{"n_layer": 9, "d_model": 192, "n_experts": 32, "d_expert": 128, "d_shared_expert": 128, "router_score": "sigmoid", "routed_scale": 1.0, "balance_loss": 0.00146, "init_std_router": 0.0365, "norm": "rmsnorm", "optimizer": "soap_variant", "beta1": 0.95, "beta2": 0.98, "seq_len": 1024}
Below are experts of layer 2 (counted from 0) of a mixture-of-experts language model. Rows are named gate (a neuron's input weights, with its number), up (a neuron's input weights, with its number) and show model dimensions 0-63. Each number is 128 + 24 x the weight over its row's rms, rounded and kept within 0 to 255.
Before each expert's rows: "gets" lists some tokens that make up at least twice as much of what it gets as of all text. This comes from a sample of Wikipedia text that the model never trained on. Tokens count by the router's weight.

# expert 4
gets: " a", "th", " first", "'s", " his", "%"
gate0 [ 94  88 138 125 128 131 139 138 149 105 120 150 139 136 149 153 105 143 169 159 149 152 132 127 123 166 150  86 116 109  93 129 102 136 129 120 112 126  94  96 143 106  96 122 143 139 125 131  96 154 179 135 161 117 151  61 132 169 159 129 109  91 137  98]
up0 [126 134 167 153 160 143  94 190 118 108 129 138  83 131 111 140  64 128 123 168 111 128 135 137 125 147 100  86 141 148 145 127 103 133 134 118 144 104  99 111 127 146 118 120 152 145 141 158 124 120 159 145 124 162 145 119 145 164 161 148 109  97 141 116]
gate1 [159 141 127 113 125 136 117 147 152 101  82 124 143 177 150  83 143  99  96 114 171 126 123 140  81  94 115 102 147 156 103 120 141 139 132 147 138 173 144 110 138 159 129  99 173 111 115 101 128 142 160 110 140 144  98 177 144 134 119 118 135 133 134 130]
up1 [129 171  88 123  92 161 139 117 145 108 139  80  91 100 105 137 122 149 142 138 149 120 118 127 123 123 169 146 121 108 150 123 150  74 139  92 128 106 114 135 120 162 107 132 135 128 157 136 161 103 168 144 165 150 140 101 158 148  64 153 141 135 164 134]

# expert 29
gets: " the", " a", "'s", " an", " his", " The"
gate0 [115  91 148  86 135 118 148 139 101  92 106 155 112 104 104 153  80 180 101 152 139 139 159 148 146 134 117 158 126 132 125 123 159 155 139 114 158  89 126  74 142 129  61 116 126 135 154 131 133 151  94 111 153 152 109  78 152 115 159 133 192 125 127 155]
up0 [138 168 130  65 140 125 167 126 142 108 101 116 134 127 112 108 101 161 118 168 144 130 134 133 132 139 118 191 136 116 120 101 131 186 123  75 128  95 134  83 137 133  73 155 103 152 143 103 141 141 102 132 152 163 111 100 172 151 125  94 154 127 124 179]
gate1 [118 109 111 102 136 124 120 130 176 129 109 135 159 116 178 144 113 134 127 121 128 145 140  87 148 130 158 125 123  98 153 138 115 130 111 111  88 133 135 167 157 159 152 152 129 147 160 116 105 122 133 130 144  91  99 108 135 115 140 183 137 105 113 146]
up1 [154 135  61 133 171  91  89 136 111 129 131 104 126 149 105 129 168 124 148 155 157 161 125 122  93 139 152 136 111 122 127 108 112 115 169 115 120 115 107 200 130 146 158  98  96 114 119 110 133 101 143 134 159 141 128 109 117 126 139 173 130 154 164 130]

# expert 6
gets: " the", " The", " was", " a", "The", " he"
gate0 [115 163 143 162 117  93  56  98 166 139 166  94 161 103 141 131 163 148 101 121 108 123 136 147 141 125 130 137 158  85 112 131 109 128  82 155 132 114 117 130 166  96 145 138 126 130 116 105 158 102 132 128 113 161 144 111 139 138 113 123 156 109 114 130]
up0 [107 150 122 135 151 129 126 102 112 150 188 119 185 143 141 167 121 155 146 127 114  90 114 166 152 111 136 154 158 143 137 117  90 122 103 129 107 117 104 135 131  96 159 126 144 135  85  85 131  87 149 149 131 141 106 111 143 141 133 121 131 102 133 148]
gate1 [128 103  71  96 131 121  71 105 166 139 163  93 118 138 168 160 143 122 132 133 122 128 103 125 127 126 131 134 102 166  95 147  79 151 119 158 131 122 170 136 107 146 133 138 140 132  88 149 139 121 130  84 133 199 167 139 141 142 131 141 149 112 152 148]
up1 [137 128  73 119 161 117 148 140 118 108 135 116 133 140 160  83 112 122 148 143 116 155 136  96 131  97 100 132  81 149 136 142 110 123 122  94 148 101 160 122 116 176 134 102 167 119 129 148 113 126 162 113 128 171 140 128 128 145  84 148 159 120 127 126]

# expert 27
gets: "-", "\n", ":", ")", " |", "\""
gate0 [153  99  74 114  76 126  97  95 138 105 109  84 116 143 159 123  84 144  90 135 109 128 127  93 115  82 122 132 156 101 113 124 115 141 168 105 162 123 142 119  92 102  92 133 119 153 123 146 142 121 137 142 150 101  97 123 131 138 132 150 153 175 113 142]
up0 [159 119 131  99 106 144 177 130 122  94 112  90 102  96 110  81 149 111 131 120 136 139 155 134 122 141 104 111 132 100 131 155 133 165 161  90 132  75 116  89 132  99 137 134 145 159 115 104 132 144  95 143 138  93  55 150 138 150 122 126 156 177 107 141]
gate1 [125 141 129 115 159 138 159 158 163 117 149  99 152 108  99 170 121 148 107 171 130 160  98 128 161  94 156 159 147 129 147 115 115 145 161 188 145 125 114 120 130 174 123 147 143 154 151 107 116 137 152 112 112 138 149 137 125 109 103 110 123 156 135 137]
up1 [131 112 115 104 163 136 131 124 111  73 152 119 123 134 133 129 149 117 128 153  91 118 168 141 135 108 148 190 182 114 155 125 119 146 134 172 106 124 144 133 163 127 126 104 139 145 130 100 111 100 136 129 106 126 132 134 123 143 115  69 102 137 163 136]

# expert 18
gets: " ", " of", " (", "–", " about", "("
gate0 [116 136 154 140 125 116 106 150 133 128 130 123 144 145 109  98 155 155 108 140 147 138 126 149 110 113 115 145 156 166 106 128 102 143 143 100 120 114 110 153 136 111 135 128 139 156 159 122  93 104 127 151 122 130 114 140 131 147 142 124 113  97 130  76]
up0 [149 132 109 132  96 156 100 110 102 156 137 145 166 148 114  91 124 146 138 157  90 102 103 116 186 139 137 157 155 157 118 117 105 162 145 120 120 135 107 144 127 157 105 130 135  95 153 151 109 158  95 139 118 153 120 109 140  87 108 121  99 107 161 142]
gate1 [162 129 114 114 114 154 126 136  67  66 125  94 105 130 141 127 118 130 154  95 112 127 134 130 149 142 127 139 160 142 149 133 121 167 114 100 149 147 114 124 142 154 164 141 151 115 106 147 169 155 121 154 157 103  89 172 170  77 114 125 135 134 128 111]
up1 [152 177 148 106 130 172 140 126 100  57 119 126  96 149 153 133 150 157 134  80 128 156 141 169 119 149 135 172 159 103 154 137 134 161 111  80 162 141 105 115 166 150 129 143 146 116 152 142 132 140 178 127 129 110 110 143 143 108 117 111 125 151 127 128]

# expert 11
gets: " |", ",", ";", " –", " /", "),"
gate0 [141 150 135 112 125 119 146 151 123 137 148  99 161  77 139  80 168 157 121 139 119 126 167 137 186 168 115 148 111 146 134 146 116 171 130 135 122 156 112 126 132  94  90 145  94  98 134 136  99 118 138 153 142 125 126  91 145 100 128 159 159 125 121  87]
up0 [127  99 111  80 186 143 132 143 139 131 118 155 109 149 112 184 153 128 144 104  93 126  98 174 135 172  94 139 121 140 140  58 118 126 120 103 168 133 150 152  90 144 153 111 120 108 110  95 107 126 152 111 151 120 133 122 137 118 153 144 223 109 114 134]
gate1 [154 130 145  90 169 103 155 113 146 160 106 105 132 121 113 158 136 161 143 172 117 136 126 131 146 109 139 125 133 136  82 147 110 120 176 135  92 100 123 100 106 124 147 168 143 103 125 161 141 150 130 101 151 138 165 121 136 106 159 100 130 143 110 120]
up1 [106 129 144  92 129 104 133 102 119 137  95  90 128 138 106 133  96 176 141 123 111 109 131 170 137 109 133 140 140 140  84 171 125  98 164 110 125 122 154 115 120 120 126 160 145 153  93 135 124 166 146 136 108 116 132 145 140 110 175 114 123 138 151 155]

# expert 7
gets: ",", ".", " (", ".\n\n", " and", "),"
gate0 [122 128  90  84 170 140 123 142 158  86 132 143 120 153 104 134 131 146 131 138 140 162  81 138  64 151 111 121 159 109 141 115 175 119 141 125 124 147 159  93 119 130 116 126 185 164 117 143 102 131 103 122 116 129  99 164 101 130  99 151 169 127 128 122]
up0 [160 118  66  65 188 112 134  98 177 117 104 101 114 101 104 144 139 113 154 146 148 133 122 112  94 120 109 126 167 122 151 140 159 161 118 122 108 162  89 122 125 126 125 123 145 152 125 167  79 117 111 113 114 138 128 156 141 121 123 141 150 138 107 118]
gate1 [ 90 124  86  99 146 151 162 115 155 135 116 180 103  96 144 164 129 104 159 123 145 130 125 145 123 166 145 108 122 150 116 168 130 135 129 123  88  93 159 138 133 171 181 141 131 161 168  92 124 155 145 139 141 112 128 119 156 111 113  87 111 109 122 103]
up1 [116 108 103 105 127 145 150 122 136 124 135 192 118 127 136 177 129  88 153 104 148 127 113 136 130 141 136  94 152 158 131 172 128 108 111  95 110  92 164 140 108 152 161 158 131 151 181  80 154 162 129 136 120 100 103 129 124 107 125  80 121 125 105 112]

# expert 8
gets: "0", "9", "8", "5", "7", "6"
gate0 [143 129 147 126 143 195 197 135 146 112 178 164 168 151 102 125 118 156 117 124 131 129 141 141 152 111 119 135 147 105 124  92  90 115 137  92  94 129 155 128 175 108 116 150 151 153 139 127 130 149 113 130  94  91 122 131  88 133 163 106  96 146 128 138]
up0 [154 145  95 119 148 151 138 131 110 119 146 147 186 103 117 111 152  92 102 142 121 147 151 155 107 123  87 129 158 108 112 169  96 147 137  79 143 116 125 160 153 106 105 137 174 118 130 113 162 157 103 117  98 118  86 112 137 142 135 122  86 146 112 117]
gate1 [125 146 127 121 138 171 143 181 148  83 102 118  96 154  97 152 188 143 119 123 151 149 118 122 141 123 114 127 148 101 126  97 122 188 111 166 151 170 127 118 130 116 148 157 137 132 144 129 136  95 108 134 115 167 108 169 117 163 107 146 150 145 134 132]
up1 [135 128 134 134  96 154  81 121 140  69 118 126 102 116 128  87 147 109 112 135 162 111 161 102 129 110 133 124 114 174 135 158 137 134 140 103 123 151 154 160 158 146  97 142 144  97 136  83 140 144 123 130 159 120  97 116 149 123 104 139 134 117 141 177]

# expert 31
gets: " was", " is", " were", " are", " be", " had"
gate0 [177 140 118 103 135 131 109 136 137 123 149  96 125 130 113 176 153  76 114 155 166 140 115 153 115 131 122 142 112 161 108 141 112  93 124 128  83 129 148 133 112 133 113 144  88 128 108 113 143 108 138  85 116 164 167 114 139 155 118 139 126 147 157 135]
up0 [148 160 154  87  64 111 105 121 190 127 136 127 152 144 120 138 162 137  95 117 127  95 181 132 159 114 125 147 146 134 139 101 122 148 127 122 106 118 116 106 153 128 184 118 113 107 127 147 118 143 143 114 104 148  84 111 125 109 186 127 148 116 156 128]
gate1 [117 142 118 124 116 144  80 117 105 155 102 127 186 136 155 125 127 106 128 144 154 162 152 137  93 123 132  94 117 200 111 156 105 118 107 123 131  81 157 116 186  81 128 112 126 131 167 112  91 115 122  94 166 160 148 127 136 151 156 125 114  77 138 127]
up1 [114 168 108 103 140 139  69 148 112 105 135 149 124 121 119 158 140 196 155 105 115 141 144 120  99 125 158 139 137 141 103  96 102 145 111  78 185 121 138 101 127 140 145 124 172 130 132 178 126 145 132 134 157  64 125 136 143 174 134 173  93 138 149 127]

# expert 0
gets: " ", " |", ";", " –;"
gate0 [102 111 151 125  76 128 129 104 158 133 132 177 167 140 129 121 125 143 146 118 130 123  89 103  83 172 169 152 139 134 124 113 160 150 124 134 128  91 102 166 163 161 169 161 118 137 126 145 115 101  97 202 127  95 120 162 142 121 130 152 137 114 109 140]
up0 [ 79 115 181 110 109 171 190  85 128 103 111 143 135 130 140 110  99 139 139 132 131 125  73 123  99 177 157 153 161 118 115 127 184 104 130  97 138  61 131 158 161 138 146 128 107 127 150 122  89 130 117 160 118 118 127 113 148 137  95 128 129 128 107 146]
gate1 [157 108 137 115 122 193 141 141 127 145 145 127 113 143 108 139 123 135 143 101 151 114 130 148 116 115 130  75 154 145 119 116 117 133  86 142 121 151 103 123 144 115 128 117 121 106 145 114 147 116  87 126 116 101 108 146 100  60 120 160 142 146 152 172]
up1 [145  76 122 137 140 174 133 133 108 150 110 108  87 137 141 123 113 143 162 131 152 100 126 163 171 142 168 123 178 121 112 104 143 156  72 138 125 151  84 119 151 121 123  95  98 109 143  99 125 120 111 126 101  99 124 117 128  92  74 145 149  98 142 137]

# expert 30
gets: " B", " K", " S", " M", " D", " T"
gate0 [165 132  70 152 158 157 118 121 114 124 164 154 164 156 123 108 122  96 102 178 135 119  93 113 141 150 136 140 129 145 124 177 111 121 105  91 129 143 155 141 105 144 116 134 120 115  87 134 155 107 117 123 124 144 102 133 102 121 143 139 110 204 135 119]
up0 [155 129  61 126 148 125 143 116 134 102 167 144 155 125 136 118 117  91 130 173 163 133 103 148 131 155 140 157 122 142 153 138 131 126 102  88 145 142 163 157 115 145 141 156  92 115 104 133 156 138 159 159 147 155 127 146 118 145 101 113 139 202 143 120]
gate1 [118 114 119 128 138 117 114 146 135  85  99 149 182  95 136 128 117 159  99 172 129 150 103 115 148  98 116 140 122 127  95 152 128 129 128 157 151 107 127 135 127 154 134 156  97 164 130 127 136 174  92 158 118 126 128  94 112 119 142 130 144 160 102  94]
up1 [108 115 132 128 146 123 139 127 131 112 154 161 121 132  96 141 129 147 121 141 170 140 133  96 163 135 136 128  97 146 132 160 120 163 143 131 120 125 154 101 111 140 128 166 119 153 164 112 101 170 122 111 116 105 117  82 126 126 134 137 116 116 130 147]

# expert 16
gets: "-", "\n", ".\n\n", "==", " |\n", "==="
gate0 [143 124 145 122  72 113 149 100  95 144 127  97 147 130 156  74 129 126 121 144 150 118 130 169 132 108 167 106 140 174  92 182 114 125 111 112 118 127 121 122 110 160 139 149 135 112 139 146  92  99 121 124 111 155 150 112 189 168  94 104  76 118 123 118]
up0 [131 112 127 148  98 126 130 113 120 148 136 126  82 148 133  85 144  96 170 109 120 157 116 110 103 145 137  87 150  86 141 128  94 116 159 112 151 157 138 108  92 167 106 114 144 149 171 146 149  88 143 121 101 159 150 131 109 162 158  87 149 151 102 176]
gate1 [ 82 150 126 116 111 222  99 131  84 120 126 158 140 138 123 139 122  98 117 105 122 155  80 162  93 124 158 117 126  98 115 129  86 165 130 130 163 152 149 112 108 117 150  78 146  91 103 109 117 146 106 138 145 149 145 132 154 123 161 103 135 146 139 142]
up1 [103 116 161 132  79 168  84 181 112 147  97 171 111 132 166 114 100 133 126 113 131 136 129 148  93 129 178 108 123 158 140 138 131 177 125 131 155 170 134 130 137 105  98  48 110  90 132 154 131 125 127 114 146 115 105 100 143 119 161 156  93 135 116 172]

# expert 17
gets: " to", "9", "8", "5", "7", "6"
gate0 [107  85 111 156  95 125  99 157 145 112 142 132 178 146 127 152 137 140 116 148 103 118 151 178 140 118 147 155 154 152 143  91  95 140 152  84 110 121 125 114 163 124 126 138 105 147 123 121 128  90 114 161 140 136 100 141 114 103 158 106 111 127 158 101]
up0 [140 130 158 152 116 101 103 122  80  68 121 117 181 147 121 146 140 141 157 142 129 132  70  96 147 150 154 151 132 153 104 124 120 108 119 123 123 134  82 117 113 175 127 158 120 124 120 126  69 102 130 112 126  80 173 109  93 126 137 120 172 118 110 121]
gate1 [123 123 161 120 174 101  85 147 165 119 175 127 112 124 125 143 139 100 152  95 116  73 152 116 106 147 149 129 156  79 149 130 127 120 144 134 148  88 134 111 107 111 148 123 115 105  99 175 185  99 141 141 145 114  99 118  99 151 109  91 127 114 152 136]
up1 [111 121 113  80 135 123  99 125 161  92 169 130  89 119 101 133 149 104 128 126 146  83 142 107 104 126  86 110 107  74 120 103  99 127 104 117 137 122 136 144  88 127 142 139  93 124  98 182 169 143 145 172 139 115  96 114 133 128 113  99 124 116 133 153]

# expert 12
gets: "a", "i", "o", "an", "er", "in"
gate0 [136 124  94 140 150 140  95 102 156 140 160 147 166 109 119 119 131 124 113 132 140 143 134  77 152 138 153 147 133 114 135 106  86 127 134 165 181 146 115 173 106 142 104 120 132 147 147 123 123  73 176 126 140 126 160 141 150 100 118 105 147 143 106 168]
up0 [145 123 114 129 132 149 118 126 114 111 166 114 117 117 129 112 134 116 137  85 133 158 180 113 128 117 178 129 132 137 115 156 128 121 112 136 175 141 145 112 101 128 161  79  76 113 182 122 138 131 139 124 101 105  88 116  98  90 143 130 116  77  89 173]
gate1 [103 142 132 134 180 119  97 129 119 104 136 147 119 111 134 112 115 118 114 165 111 117 157 127  97 120 138 140 107 121  90 172 125 151  90 181 133 150 113 160 131 109  97 141 113 122 138 124 125 130 153 103 124 138 130 117  90 129 131 144 152 130 150 119]
up1 [ 85 106 122 182 169 103 167 134  69 151 126 168 123 119  94 114 118 167 143 150  92 125 115 138 148 110 128 147 116 161 104 122 123 118  98 142 139 128 107 124 157  77 155 133 138 155 148 138  98 100  86 103  96 154 129 115 132 101 113 111 152  99 155 135]

# expert 14
gets: " |\n", ":", "\n", " |", "\n\n", "|"
gate0 [128  82 114 118 120 143 192 135 106 118 158 126 109 161 116  92 139 131 135 103 114 140 133 157  96 120 148 139 120 161 139 125 139 154 140 116 102 167 151 137  96 107 113 106 149 120 105 141 157 144  81 173  96 119 125 104 131 123 150  98 118 115 102  97]
up0 [128  94  97 114  98 127 129 109 134  91 146 107 133 169 108 141 158 125 111 130 138 133 114 143 111  99 141 136 102 122 146 130 155 138 149 133 111 159 144  91 112 124 132 152 157 134 140 163 148 147  93 137 129 120 144 126 116 115 131 126 112 144 139 150]
gate1 [ 81 155 135 116 108 193  98 143 130  84 121 146 148  80 135 152 106 117 139 143 127 110  73 111 133 123 141 131 140 151 147 130 132 142 118 136 114 164 133 149  55 104 133 115 124 151 185 152  92 144  99 152 106 139 132 131 114 161 116 135 145 159 121 132]
up1 [148 135  94 105  70 145 108 146 146  95 120 106 127  87 135 163 108 178 150 156 110  98 150 113 126 154 110 131 135 125 114 116 129 156 135 147  97 132  94 169  80 133 138 139 150 153 110 149 136 144 106 123 117 159 113 140 119 133  78 166 107 139 146 146]

# expert 2
gets: "1", "2", "3", "4", "5", "0"
gate0 [133 109 180  89 153 145 111 169 128 146 172 142 150 132 117 163 110 128 123 121 144 124 153 141 105 134 115 152 147 106 124 149 111 126 152 156 150 107 168 116 113 122 124  88  94 143  72 117 158 108 100 104 134 157 147 139 120 124  89 102 109 111 157 130]
up0 [ 82 108 146 122 135 130 129 122 166 123 142  98 131 105 135 105 155 128 163 135 127 132 168 110 109 144  88 135 136  85 126 120 110  84 145 149 127 113 136 121 140 104 125 111 147 141 137 121 129 117 119  97 113 127 164 153 111 125 148 107 129 107  92 107]
gate1 [166 124 124 112 112 157 140 137  93 115 146 145 156 148 150 145 120 144 129 118 133 114 121 136 127 148 110 114 131 146  87 155 145 132 164 122 104  96 142  89 154 110 149 148 118 124 132 143 169 142 113 110 133 162 183 107 172 119 145 103 133 119 147 141]
up1 [197 130 116 155 146 122 145 132 112 114 119 146 102 127  98 139 119 152 138 130 143 126  84 155 111 153  80 133 184 169 145 154 147 117 157 136 102 134 122 103 162 119 116 163 128 136 163 112 132 129 100 138 130 134 209 102 148  97 126 124 123 105 133 135]

# expert 22
gets: " and", "–", "-", " that", " or", ")"
gate0 [101 117 107 156 171 112 103 138  90  79 159 145 122 165 151  89 142  95  71  73  93 132 168 117 132 114 128  84 150 144 134 156 109 157 117 128 122 125 170 136  90 150 100 148 165 154 121 151 133 117 119 167 139 139  97 131 128 131  90 159 107 166 119 121]
up0 [142 116  64 155 162 116 143 107 111  77 166 172 127 121 160 142 155 116  63  97 118 120 143 157 135 134 131 115 137 136 114 108  94 135 130 119  78 124 209 112 142 178 141 144 186 113 153 110 128 150 117 127 135  72 151 148 124 125 121 122 111 157 123 122]
gate1 [ 96 136 120 127  80 133 150 134 147 137 108 169 137 138 106 150 113 148 149 105 106 109 141 158 104 148 170 101 116  97 123 137 115 129 144 141 187 119 143 120 135 126 117 179  86 140 119 147 138 161  90 172 140 108 170 112 139 146 141 139 156 145 116 131]
up1 [135 102 165  95  87 138 127 148 121 158  97 137 129 148 118 116 153 114 111  85 103  99 151 143 102  82 116 118 131  88 142 113 112 142 166 153 168 104 142 137 138 110 133 138 171 114 140 119 147 164 118 139 147  89 127 172 133 138 166  83 168 129 131 110]

# expert 20
gets: ".", " and", " in", " for", " with", " as"
gate0 [101 159 106 149 169 147 168 155 152 130 203 138 148 125 146 141 110 140 119 176 114 121 156  66 126 107 107 114 148  94 109 140 172 116 140 106 149  98 170 102 151 105 171 105 131 100 135 117 135  87 163 120 133 101  99 127 162 138 125 139 126 126  89 158]
up0 [119  96 145 143 148 173 110 154 102 119 129  62 119 168 133 119 121 119 146 158 139 170 137 144 138 101 103 153 131 154 114 178 156 108 127 146 107  96 135 105 161 106 140 148 140 152 122 127 110 129 161 111 158 162  98 109 139 148 150 110 116 102 150 164]
gate1 [172  76 100 118 123 117 132  93 138 133 151 115 154 115 135 185 158  97 144 138 161 127 133 102 111 118 136  56 134 113 142 158 139 135 159 167  99 139 122 105 106 123 123 117 112 115 120 159 170 126 102 138 185 133 114 117 153 137 154 143 179 143 132 111]
up1 [101  93 146 111 136 140 165 150 156 140 141 121 104 120 105 134 162 117 134 143 119 128  96 127 116 111 105  94 141 110 118 139 129  91 146 157 131 110 124 131 111 136 135 133  99 143 131 142 132 191 115 143 183 101 114 152 122 141 156 131 168 103 112 152]

# expert 19
gets: "|", "1", "2", "3", "4", "6"
gate0 [130 107 101 133 139 109 111 146 114 125 125 123 149 138 121 145 149 149 163 142  77 166 128 132 150 148 141 131  77 134 111 148 109 121 112 110 159 129 146 150 124 136 118 160 112 127 170 127 129 130 152 144 142 115 154 144 113 172 118 161  93 131 145 119]
up0 [110 121 149 114 114 139 123 126  96 148 115 110 162 151 126 116 131 152 144 138 100 160 113 135 140 120 137 114  92  95 100 142  90 139 103  92 175 117 149 145 142 118  87 165 116 114 144 135 128 143 126 126 148 122 145 155 140 173 118 145  63 119 152 114]
gate1 [ 70 134 117 134 132 108 125 175 169 145  98  94 110 133 148 159 161 139 118 143 139  77 160 142 132 137 170 157 106 147 120  91 126 120 116 127 155  70 100 142 113 123 172 124 145 145 165 131 119 112 157 117 100 120  99 118 111 141 106 128 129 126 162 140]
up1 [ 80 172 112 133 136 116 110 129 182 171 102 105  98 105 135 188 134 128 140 150 135  77 151 155 132 112 179 125 127 158 125 123 121 154 117 143 135  69 109 128 118 114 146 121 183 124 171 149 108 118 152 130 109 104  89 125  90 125  95 109 130 115 167 148]

# expert 26
gets: " the", " in", " of", " on", " to", " by"
gate0 [106 120 106 126 103 125 129 133 154 112 143 100 127 137  89 144 119 125 121  98  96 142 148 134 114 114 148  88 128 115 111 139 112 153 127  78 171 169  87  70 146 151 115  99 123 163 129 129  99 115 141 107 131 108 146 165 145 129 157 133 130 124 184 139]
up0 [ 84 143  90 135 106 155 126 125 177 114 123  74 130 115 128 128 129 129 139 141 113 140 103 155 131 143 107 121 130  86 121 142 116 146 154 123 191 120 128  82  80  84 101 128 107 172 140 157  89 118 156 123  88 121 154 129 156 140 133 129 132 148 133 147]
gate1 [153 116 138 119 131 117 123 134 142 125 119 140 145 116  95 122 124 152  68 161 138 165 111 152 161 154 130 125 129 123 125 141 119 150 143 153  91 135 153 105 145  95  60 143 179 130  72  99 134  75 140 119 116 149  94 127  94  96 138 133 121  87 141 116]
up1 [130 117 156 133 147 152 159 118 147 106 132 127 161 139 146 144 115 106  99 137 133 175 132 146 137 141 135 131 109  96  61 144  81 103 124 126 115 123 144 124 140 143 103 123 118 148 101  77 157 102 136 143 108 188 109  95 150  97 133 165 116 115 139 115]